config = dict(
    n_experts=48,
    d_expert=128,
    router_score='softmax',
    normalize_top_k=False,
    norm_eps=1e-06,
    tie_embeddings=False,
    optimizer='adamw',
    seq_len=1024,
)
Below are experts of layer 7 (counted from 0) of a mixture-of-experts language model. Rows are named router (the router's row for the expert), gate (a neuron's input weights, with its number), up (a neuron's input weights, with its number) and show model dimensions 0-95. Each number is 128 + 24 x the weight over its row's rms, rounded and kept within 0 to 255. Numbers have three digits each.
After each expert's rows: "gets" lists some tokens that make up at least twice as much of what it gets as of all text. This comes from a sample of Wikipedia text that the model never trained on. Tokens count by the router's weight.

# expert 19
router:145133116112102144145151097151117143149098113113126163095159115105137111109092117157185152104100155104111168165120114096099094100141088131099093145095152135098136145143103097117146141101141144142099147122161119130099118157111118154134142154111131139185167168169156134108111161153106103147
gate0:123129106120143088142132121081088093134152138093152151085124107141122098148115092130121147124078143125143138129098117129105146138121115178141095101134149120177097115123081112120158169094135106148124116142142117127097128122157124132147128135103172126161147135143128141159149140128110110116
up0:157143117125135133130115142176123145147105150158116108157140089128145133143108161131169140134083137127149098122153122100127120127154108111111139150121115140075150143114144152100103169137109149119144122161079163143183134122140148132101140128124145175101138147134111122094126138147094161135
gets: " that", " he", " it", " which", " It", " He"

# expert 39
router:152109133133115146152159102121115165173100121108108156124131106097152097137101104153139139102109150116100171155123096113124098094139092149097125120099144125119142140133114095102145155091141136158112135125164124127128102150107117143131159172098143133162157155167165148111109141135090105152
gate0:114154116156108121122135158137125133167125115089142105145111087144125111116121126141130140069131157114194133146126103128088095122108143102165099128148134121111112190134097132080114163131124156140140154153108138122112100098092127151110175130118144123127132120099146094098130141131109130168
up0:102095141188136107099168171120161133151107118160169074155137128152140138135130129131123134119144176114162111138106122124145116141086139123131121091116106150110129134153117118124093152122120173114123126119078200111118113110126153118122216124121116123123094124123110112151138136137118141144
gets: " is", " was", ")", "\"", " are", " were"

# expert 0
router:144144131125099148153166106130107147142109121118097138105154125100135103111095105159174158097125167125112155156121095108108115063158107165107083139086148162108144174149110119093138145101142139139112159133154122124106101125105107139129176157111124142177158134167162161115114157142125104146
gate0:152135127150133140156134126135143161138094130047112160104139129120125120095122105140153178091124118121109127143148108100134075106081120156121141100077159144117120127149127123093143131084130166130106157155121139085135097153132126171126166136123110130132131128125122166103135140099136125139
up0:148111098138154120128123149141158128094126121087135132133188132143095134121101130129147191124129122148098116111143146118153114115107155161130151091087154136136077087125138143119122120091140140103115143145101152104147105118129146154095176107144095113102111101097111143134149110091165149125
gets: " the", " that", " this", ":", " same", " a"

# expert 24
router:138128137129102146160162122134100148144104117110106150124144089094144083117103113169162162098091150110118149157112114116108112088142094143103088130095151146113142143161112101084138161104165137148110118110139116131099100131098107135157141154108152123147157157151147154103102156154110100169
gate0:094147109120148145135124124101111118122170181132111137101136198123098088157094101151134142126094105125133165125159133121140112158127089111144110143118122088150163143061129093144138168116120093136149128138132088150138134140169118141144087106127141129116192130128171105133091150122138128170
up0:145145173094150101124159134182119118147152089103085123131150108119110101079148122097119122113147100130138152130131127145129159098122108106138126155117164115111149153149150124139144151115153093201140090080109131142118138108171111120144108115150146158137204148117141126141136114122084136149
gets: " B", " P", " M", " H", " L", " G"

# expert 20
router:144132142120102147157153110131099148152094110106113153108131109099143096130093105155153160091100160115106150151110113109099088105144090142105105131096156149110158131151102100107135161089153143155091132126145126131104103150083114152158149156103152127152149158161155147091097160150106098150
gate0:171161119142125124124128127165101118116091116139115158123181142110130076138071123155110164113110130150144171126124128120131152132168157135111108180104143131121129181090129099138200135111102100157169136113141125089117137148133107091168117116123115138131157128146169138133137164134107152143
up0:126156119157101111124123114076128144151112111123173114104079133123162107111131144097117097103147134121107123128110106118102113104130137120073161101156147152124073104134141167148066130146080144101108158139121125130134120094128144181143104161125118104147143067098133146121139094152137115107
gets: ",", ")", "o", "an", "j", "al"

# expert 18
router:164154163135092142148158100136098152162120123098111138099139102096143101105091120152120141104117151116106176174125107117105113098137098141128107144097155145084154162158104119122133144102134135153128130136168102117110090151113090154131144154098138142160171165149169173118100160157094111146
gate0:131177150149127126136137171152094152113087097142135166127112071099133132119113100158128135103089125157098139155148111085111107128167083101131135142147127167107140116190112082125137135135116128120103110118156149128106136133112072139109120178073144139116139124130121114109142161117121107132
up0:126210129122109108126142146149116119134109098152150152147097091117119142121130106121120128145091083142112128153123108093116122118150139079141138149152107131101122134203138068129135120128105134128135126110170135133081095139102137156112113142122138188114146114118101078122153167129139116125
gets: " by", " |", ",", ":", ")", " after"

# expert 44
router:152160134141112144145140126113096147153114129087108157120140108087146095121096102149143165117111161102145171154115116103110084105151098142097101145080160145090146140145101108106123149114158147152119139103148124123124108136103089151162140171118137132156142146152148131110092135141108082152
gate0:133131182133143136130164085102142160141122130075114107131148109114122149127123087156130101119152139115153137118147108109126169126138143111103099141114141119101144068147107143124104108120132146088146138075119103138100090126134069147168145091113165114202109126112161130161108132137128131160
up0:128148154187174134123127129082130207128154161065114107143146140129135157115136114127118125122129122114163106101118098121128088131153131095130117146094159114146127047124093127109107108107103160107154144060113134150115124091101094117151127122150144123161104117148122128132143126170135130139
gets: "\n", "|", "\n ", "°", "|---|---|---|---", " Nominated"

# expert 15
router:140132124126111143156149113125099163157109137103101156098135098107143112106099097143162160095111154127129153152114122110110117092162105144111103160107157144093162134135091116094123162099164140160124133130158125111108083141099116146163162152098135137160137163155152137112109144149107105138
gate0:115144113115113159175146130144125136151080130124090202122112124123143135132098130113167144103135146107112144144104131127124132117144123174120141131136166124092103150139138126141154136111127113173141118113118119140077147142155087115142199171097143130125151170143190122142116150128127123124
up0:159127169139113101102139105132104135135148096110155083116106118092133106112125108152099141140097114131157142155133087100122095104118107102114083160085106163160175121134111111106116135105152142095111126136158109124174085101106143172144075114132150107162117120144114142084116131160125098153
gets: ";", ",", ")", ");", "),", "ar"

# expert 46
router:126143138140106151150152103136101144163090118114121146102141118098140093137109080144156151109112156126110175161102100092084103092141086148117097142087129158121151147158114108101147157114136141149117147109149118122113112149086114162128145147118141108155166153148163146095094164154119110142
gate0:137146164094096104161149094101118124150156166150131139132139097145141158122146126140113120137039174122088121096112115099130119084112085148095113171107124130102138135137104125121097132117160161135110096143119150103087127163102156157167146133148082173149174134168109133129097123100153124124
up0:141187150109167150160166099081145157121153120105114124140104138143078091139108152153156123092159117108161122153123143175131156106122118122116089108121118123112116108143130136139181125141113088076126095099119065155198138121106129114120121137116182138122142139129119123115138136137101092129
gets: "–", "1", "0", "-", "2", "3"

# expert 43
router:138138139144096163166175105119116169146097119112103155102125120104133098120104111169148154093101146130110142161114081109107124083146105135100091146094137144093142144150111117114124140118140160158126141108149106132126105151110114138143138136110140113149169158143138133120137170146095097171
gate0:132111113118116116098203099124130129135150119113126136139124130129147131090119096143134183083091127110143139105141077105118122119112140170100160121098160149145103101127142124124138121135131099091127112162108118135146102150125104070183128113112158142130091148138152127099116199109099145121
up0:162138137176072120106126106126120166103095094136150106160104134131128109122127132090118124114146136110164144191087133156117141084132134132106090115110125126095107161126142153119067130133114126087164143128116150111105082118109176112130125113127106105168110102149124113096142127125140142184
gets: "\n", "-", "|", "==", " =", "The"

# expert 32
router:132152127134110156146149102133103128127091125110114158102137109111156120118108110147149150105112134106120154171103126112104109074162105144099103151101147142090162159172098115098157138103153156172121152112170113128116110145084099147144155152115141138145153150145163125114098164147106110168
gate0:124138129113088153143147080137119144121099164106144146121125112110123130132082121121136150148134120141123123145096103120122111080146088129113090122099125124064113177159164138128153135112150140145146145094142109101109134130112108154120171150113130167135130157154142128121107143127103120163
up0:105161124106100133116125062132140084093100152127149100107107170127109158145118158131106123169169091134157119159099129153144120116144107117150127126123100099107090177140178162143148105143121139153159142087131093080127168141130116138093141110132118161090104130126114100135110126090119158171
gets: "-", "'s", "–", " &", "/", " D"

# expert 2
router:151141144121104145157153116126093143153103126098107144100144100097146098115097103146168155097105147108133158148122105105107094101141092155110098134096148136099145139143096107092142162095159151163108134122151111123113110145093109164153163153113151132141143164156155142103098155153105108160
gate0:117149102156112155155142098092160140146101139142125124114154122071125078158121074122136124115135158125098141125167096102147127130127126160149116119117113100142170102142127124131084113108153136183109087125147088117137091119131096159119181139121122150144148108139148153145073112123133128139
up0:094164190154140183152115112096148148163111142152113125163110135101199129139167086094129069127117144087130139126134122141096116123116088145107129110179123124107142091102104133155095121111097133149113093116107129133141132155110108124145138134140130105141145110147150075119130132114158112117
gets: "|", " and", " 1", " with", "'s", " its"

# expert 37
router:156126137132112141163169133124120139165122125118116142103123117076136087121100104163178140095097159135103136146126101105088103101149096148102089135106149151122179137160094115104132150088157140148114129110173098129126105135099100164147152161122142145162147156160162148088101149148099117145
gate0:118075120153142144108098153168133137121107121147103122134143125067109113126095108133174135067119168136139130133086129122118146124150124121141080101136120140142136106135155142125102167124130157107122134167154137149119130144101122093106148119137150149147142133151158119115125112118108111128
up0:153130103139110113134105131147121133112137134103116124124105149212151191142163126132078127178116108127086129097137115132133120142095133121110169157118139084104137133121109062111164095124123102163141137107125118119129118134179149162145132142115103142106127137131117128119136144157136146130
gets: "ing", "ed", "ating", " up", " against", "ling"

# expert 31
router:150150133139112148148154104130085140154112130099105158123137085103153106113092101150169162101104166127110159152124099105097118111164088156105099156101167150106156144150095107105135156120161138134107138134150121125114102141102117150165140147109151130163149158169139137101096167142104105160
gate0:124140116192097132138126144111139170151105066127094123146115122119152107130100056122085113153132122142129143127112104101096135134160116157103136120161171161116124117141103144134086138135115144124103131128131148128115139148130133155118135172110122051152109128146137130083114154187065123106
up0:147119132112129094108146153131099124133138147158178109127112160119149150135145137097128144144096084113144132135141089136119159164122113117067128130111093091128120123127123166159131111108173141118068108109138096122148135121148121124151079134123164125119115155107109125122140119143141110141
gets: ".", " |", ",", ":", ";", ")."

# expert 28
router:165142139124087141145161103139111142147093134097110151102137125094147104125128113150161146119108146098120144163116101113097090090177109161114113146094165129101141155163105115110143158115166138145110136135159132104118117145106103149136150146117147124164152157169143131108098159143109104164
gate0:180146126114157143145137087119128136177109125103082176145134111065150126138093137158148165099148147149113153122106128095123106124151127141088090130083167140061153093151111144129105176061125166136078151177123122140075104148110119154126177147128114123136133145130123129155119123120100127156
up0:194105123138179131129114107088148111166127125105098131134133139120129138155130136123156162141192119167112116086118162110113123144130137175117113115100135121103123084156098136142095141075126141114066130179108136163119118125131145126102154120133098106110107111124094114192150083108120156136
gets: " the", " for", " his", " The", "'s", " a"

# expert 34
router:164148130112108142152157090130102153151105114095104145117135105117147105099096091159137160118112145116122141171127098106095095090146099161101111142109148153104148150136104098105169166109160124145112142112146122131122115159092087148141167161101136122145158172166167146113108160148107126152
gate0:115137107130120129162138136155085170105115098102147118095140143155137135105136114155148129091096112131138137158115143110096124114174143120124100109122100124063145154140102129129130119117112154167105134109141102095116105143094078100133160136088121132105163117132192103141132136153106111125
up0:101116145138155148123142165119156111148122177134123152161150091087130094134123133116135148132128159125138143103127103109114097122100113163128141154111173155204135140150133111114179170111134122089119127126088132164095123100141152166139103155156098126163125143112123175090110142126136124133
gets: " in", " on", " as", " In", " at", " with"

# expert 47
router:151153152113099147164194117137120157152110105100090150099138106078120108121128104154160154105118151116123140136123107097110117114141107132080105126096140124088131144171103107102160127109166152149122117101170110123108096131107089162151150165114148145155146132148169146105082142143102083161
gate0:120107126168155085139151109130120128153116068150108151108161074155118149132133134115159147126142112124113147144120129064142130128141128120103122139123146157115117135124149137128126126121185113084138151148127129153081095116120109152137157143112139083158150128104112138138111129175160153092
up0:118154147123143180154130170105132133148154105121104101138054110160144129079135165101124110147099115140103118106103160112101138142118117109108134104121138149101109091146139132134170117152149163124136107102116139154104160135092093155110142149148136148125107119101112132166169106128156111137
gets: "|", " to", "==", "=", " was", " won"

# expert 6
router:140145142115101146155162102122094145148092113095096164110132099114132101108095114160164163086115137121130154154119100106106104090154099150098094133099162139109142136156099101103145154097148148148111149127155119118109093140099107151162145149107159120150153159153142140101106162148109106161
gate0:105115097116112144153136081109143143108112142071113138136120115111140107146135096161122130158140136112134142132102135100112123089142110138093098120116124168105108128118098119140128145088153117123113214129139125134119124131105128125126131150073150127134143110177169161113109159120114118135
up0:137157149099126146106134191126125140145099154161104170114113140109120076085121135159174143091122119186088114135084171145130110145123117175165131139114142105130150142179122114120189094093098142148132121111116131177075098170162135178131153098144137130131139125123133111152118125122150137133
gets: " |", "t", "m", " ", "it", "id"

# expert 23
router:123168125153082152141136098122108134155086086121115149117125126105133089126096089154142156110123161114122165149106083105107099109143115154104089124115149144103149141166105124113115130090155136135126144121156098130123099150083115141153167142092155133172134127158152168127097172138097092133
gate0:114116148123092157129110129120147118112152124105127090124130110128170140154130085141128148135137133181124131113112142145103134130159121153156128146121144099137144107137124125089140120117140169129088139127230133133153124103079144152088147147086165123119094142144145095155169117144128138199
up0:146136123131134111140113161130088139132121120124108162124121079117111093081120167139115132096104149138122128129132120089158105108125148143070147091127090145138133143126124097142128108151139096153118104154043174143100105123123115113159111142115092134108155132123127100125107126112136113102
gets: " of", " from", " in", " to", ":", " with"

# expert 36
router:147135143129099171151155111118106154168089133105100157112135114101149098115112113146160147109084142133104164149119100108104106098163091146100116153108148133110152153158116108082126151087161148149110139109147113139098099140116110142157162150106144131152157162151157140110091171162118099162
gate0:140143148166104146120143084167107148144082094112121136134152128100122115121115122117128124136083153076113141110120101118073086108146135119108114136131136153094130125184122118103114147109150105124139154184107082125103118124140114173135152149112108167155153145125140145097099142143103146148
up0:103111105085116072121077117134116114101190141115100147125134120103097151087152135110153144112111102148076145142136153141111108134120129148122145103124129114100130148162120155130127105107178128144139138152120125153158117138155115110147109119112108135133068153146104118162133177138086121138
gets: " |", " and", ",", ";", " at", ")"

# expert 9
router:133144136126100143144146109128096143142094125102116149097142122108148113105100105169145156092115147119126154160121102091106106097174103151114106150101164150113158160156090119112137138112161143154124148120143123109110093154098116138169158164097158116163158160145161129100095161161106099147
gate0:111135167142125166131125094124137118139104171113109133169128107111079121164120114156138135143100162126139163149127139098115137118094108091137114134105138108072142095122124145148036151150118141100089124053118129067116161117130106156135122140136140118161167165145151138107105128114110150150
up0:148164096144109128123148159109096127133141163146131133127169156138136133125130138150113187120128150124163164129144114101142131157143089117164108148137133136188130144080140165169107120106135142125147143105129087117129129101146115127158127119184153148126134117136158134099109126087152125098
gets: " (", ")", "===", "==", " \"", "("

# expert 16
router:139115127121124156159159131139096147156102116095107158121134108092150088116100108160157159105110149117114144155116115099117112090130094147098101146117157155112137139146107101108145164092134158156120132123151124135132103149082098161170142170098131125160150159163153140109084147156099090166
gate0:145121140147114126158132080123144141149121149117126127104136114094139087147146117151188147138110157130115135116079102117126141124134135123094113132137132154121166125125125109132162212135126135138148139126142129109135093133100105119175135137101149104133129111150133121098068121135114080176
up0:104154161127125116191130133112106125159135175123113081139124143118109056141099133136170144102116112134143107116139105141152130132119134076140155123122106131164138156093149142187148110112122140142149131118147095135149124073129113152103123138125137105099133119088139147130097107105093149095
gets: "s", "ers", "es", "as", "ors", " 1"

# expert 22
router:149134134111104160140146086133109163156097117118131167129133092097155102129123132133161148115095141108130165168127091097128115107172100137101127124132146155095147127148125139106146160109138130148148132119172104131129102149096100144145144153101136131174155143159162130097113134140108098151
gate0:130122144116168125126119113141095121123140106111111110131120170144120152143101097149113153101081145102144137149183149153121144109165127111119133142135129148147150105108154099151122137114133128132131091174139121155126118094095136152137143111139097118075093132147127083065136145122072120112
up0:132125131141115122132106125116136139119135100167134140128116073139138069174171157112129109149131120150117117140104113097134138146108136128188139114118119114089100125130110207119166136152112129132143156096111142097103113121104149108126109146144146143156139137098142167146133106140164162134
gets: " was", " to", " is", " were", " are", " had"

# expert 42
router:141153147134101141147149096144087146159107132079104155111138112113143094127091112173136151112107153125108164162102115101114094114166109146118099143080143140123151153145110103107132160123135153151098151133150126129123106133100109135148138170110135128160149149145146127107099149142108097148
gate0:138135134152122136133147130150086133141111133178095164109129066103098120131113131196132084127110138143130131168143111111099143104132078117152117176138131144114153090139137111140167133124108127114146175102114155178148121177130096158147155118137159129122102147143148150048132138116150115188
up0:136115138142127124151128117134132111121142111153148109103103145160104112145113111079157169126087152085118105094171122168118094106124136123147128082146129137123106142127123136095100174132133134116151124157149134103125098113099177080115162114134113122126141157114134164149115146107107121124
gets: "\n", "==", "===", " ==", ".", " ="

# expert 12
router:137142150114110156165165119145106135158102126108118164094154104098129092123083108145171169095114150120119154153117103108107092096161099148110104129094167152106164146160103087113149154098158149165097151118144118133104106144094108157156150156106138127155151156146139130094107166140110100154
gate0:138140113148079116116138160143091135108097138148131145115139152106155140105143099102123122115131092147137102171093119105115113105148081124134135125118127118120160145132116133090171146121126168140161106088139138127082115106112103167096130111115154137124177141162132079144136162126124140154
up0:093117144124113113103116164166103137100107094118126125174089129103143136145115098159142135130088161133110157121107111127145190118111130137140148168128150153163155141096160079143130103145140151094133160135152130137088150176117125167133104134118115100158125112119159134064124154109096127113
gets: " The", " New", "The", " An", " National", " A"

# expert 1
router:151124149136080146145145096125095143146095136094106168096149097098145107122105104149168155110099129121122162178113101109085115085161091148109089145113132143097162141153108097103127156107165128171116139116175105128118096144112111164153155143082155124159146156137141146121110162139105113146
gate0:133137162138110146135138177128121148164110157079120135133149075099154118155095132136134115112170147112149171148114142118159114127148110140135085174085090148089114139103168107156118128111112136082117097148099100118125116133136120144091099124146115092175177133157141196096073120169132137099
up0:117094174093162089106107150158064125108135151102143137169113133109122135143059112122092098146111117143156153169138150121142171118162104120151086141118142128165159157132144091078132101139168112114153099111103151179081114153126129105112123107125105140130121159107171121147133104120121093120
gets: " and", " or", " –", " &", " -", " but"

# expert 30
router:158136151110099139150164104129103145144105118110102151097121112110137088117085106148148161092112164109105149154104105114109093108158100148102088131108151149103136125145099089107153144094164144148101140124161121135102103146103110158162162150110152121152148153157161142103092164154108117156
gate0:148146132159069126158163155115087124129139142112129124144153126117143127134140137117119124121112131100100161145138123129137127113107082122074115132084139134119120137122118161105167137118139141156137125114149176070134137121115107137170180189111137123134102123152203144125089131116117102117
up0:132164146140092104123108181096099138143148076128169097149167164082120142125164127114142150129138141107083155142170110129133158132128121133106125075120129111104138139116134151167103145118124125141125118141110150100155150136122122117142115192126112084126088098162117133098109107091105112107
gets: " in", " of", " |", " the", " on", " for"

# expert 14
router:137131134129109161169147095144095128150112108104111147114121108092143103107114106163152130082107151118119160163125089109092105094144112136112117132101161147102140134135113109120134140089148148146091157106169098144112118140082102130142130161105153127151166165147159136114099149120099102149
gate0:144166157136144143110098116153120148141127104143087112127085121162135128115119109129157155091092096117139127180137079111077136163095166139123079135081126110113122123164161142133106154073107138122117079163139131150127126123100103052153122120085088149131136110150121115129110131161143137115
up0:104127112131153133166113139136134158111132089137112093130096149172167143131132104135150127088135124113147140149097083118081154159096156115116096120108116100136111109147156121138118139083102148129116123200134144152142132127111126105159106105113129180113111110167126113129109127193137145067
gets: " a", " an", " A", " one", "A", "The"

# expert 17
router:147131127150114164152137127146115148155102130114105162103142107118145103130103082156190161112088156123121152159109113085111090095145103150092103137123146134099144127160108109098140164122144144147135139115151112139113107161095103155155159155105137126147146156164143119121090184151107097167
gate0:122146147156104117133128122125121143168120121102134132089122093096130062100149053116171119113108158130094144190128107130105126088131111143124154130118136167133144150177134107174111152115125144170153127151136127124140116117128114145139173151104134176135144146153134120126095130101102126148
up0:097102136132107084122122142136158110137141115098143115110134137134110092123161094106158103129116141151093110121106124149160141126112129117139144119151133140166136125121159109184088164135117122154162093153117147123142119133157158138119144122128133170112128112136113120140125112103117148132
gets: "us", "a", "i", "ia", "is", "o"

# expert 10
router:145148145138100140160149124144089151152088119110110153113151093101151100114106102156169163109099152110112163153110096093106099106141096151102096146082156119119158163142094118102140159117139154133091143124154119111087099138106120137160153144104158128168152155162135134106103165140110084159
gate0:123162122140100132156138102154123156154119105123116143078138093110096135141120122127144134134113143114128158099082071129090076117117120180131122172126148123078141134132101125137144137073128128150171124118150143085122108127115113152132147146119150113159156125163137158120114151179125099133
up0:110110131087143163138149129091126136126118138084122144155130154121161087104108113167131130095129137141140122189146153116145157107156089117099101106122146154150133129140118122090136147146158132138077144114147090173105133159116110135147126157102124128140123155120172125113102131102100137146
gets: ".", ",", ").", "\".", ".\"", ";"

# expert 4
router:148138131128096142156151108121109130144105120087101148102134102109127098112092104145136159098112149116107157148114089096110091088152110170097123142094169165108151156174103119111135135105160139147119143123141109127107114143105115139156152180109145116163140166158162137117089160168102095163
gate0:134126104110103132123122102105114142126150139106092152092114179131110131125154085170112145111125080145133129134189074123153114107148086143101125156126166118155107148095090115102099100102084123115131090119113078165118138107129108111160106105116144119128148166142173150113115136071110117130
up0:094187104141158145152132124105157144137114085126135089107143135141125126125117154102098126124120136113142132108090098139130174110089187162147152112101156161140144140116145144195093108163107155165113148152145117098181115124119143135120125179127091147127124113067116107108137147173095130124
gets: " (", "-", "(", " \"", " U", "^{"

# expert 38
router:128150123150108150144157107125110134163099103112111143101152109100130101114099090136185147091118135125115171162103122119098089104140111167133099136095137157102157131148104129098120148109156143136144151112148114136110117128112089146133145144098163140182134140149156155093077156139119097144
gate0:170144158127095109131127140147114128093145155164158110122112134109120114111118116122148131136125126129072096128123138137080101129141149104093131158135147124115153165151102155144133127175135111123122108166123145116161143094177091116194160155149129134096118127183126141178119200183127123146
up0:141126136158110117134119135116126168145121174149093146121124102141151098136091143102139116124110138101115097088139119137168140138130143101071099161128130169097158109071100080097164144137156115124138121160137128141149116135170154110193065149151101125152122121140146147128186129162077112129
gets: " of", " two", " 2", " three", " 3", " other"

# expert 21
router:120146153136097138143156095114094131155101121096121164097139087101131099129098093172169138107113151110094144169129109100114111093141114145098106144107145145112143164162097122100130156129148149176124139126151114131111123133104113130159142169109161141155146155171162134113112140141119102157
gate0:089152117137121118129117107126099109132093117086110175130183086106131129141120096171136138155154132136173125193136077087143145061098137140158128164103123130157157145150129130137118141142126161117151111089131110111131093106141158156154122084128173139153142117112141108099128132114129131132
up0:136132105108158162142159120114171178142150162163122127138116185146148119109096123109107159105097127173126122089119116127121113160156118095095144101150139141109100093118135120125154129106150140061131132142135147132083140161115086122132104125128100105144159148166166131178102131167132177176
gets: "-", "|", " de", " d", " -", " \""

# expert 29
router:135133145114099145159167107124086146139118133116110154112153113117132098108106104156171159089106167107114150159106104106105100094150099140099103143094167154097155147150091108102128156105160159161099138126152123106105101143099101152152147160104152128147164157151170135094094154142109097153
gate0:104168134120164145118156115087111130130097111139147163119142147109117144169141136177188139110136162148125137119121114119086181115138143147146116121083157122126100109166134148154126135115150100075134113129130088116149147134102096163123164106145109107119162148126124138179143116154130143174
up0:111137137126141129140164151107129146116142132116135146111152090120184146141139137162167161155164177145168118132142126118144128151112135137128119145088118134118118161096169148123136116117172110119179133104124114126098133137158139153126129110137133167123171129147126174133130137172129136163
gets: " ", " the", " New", " States", " York", " S"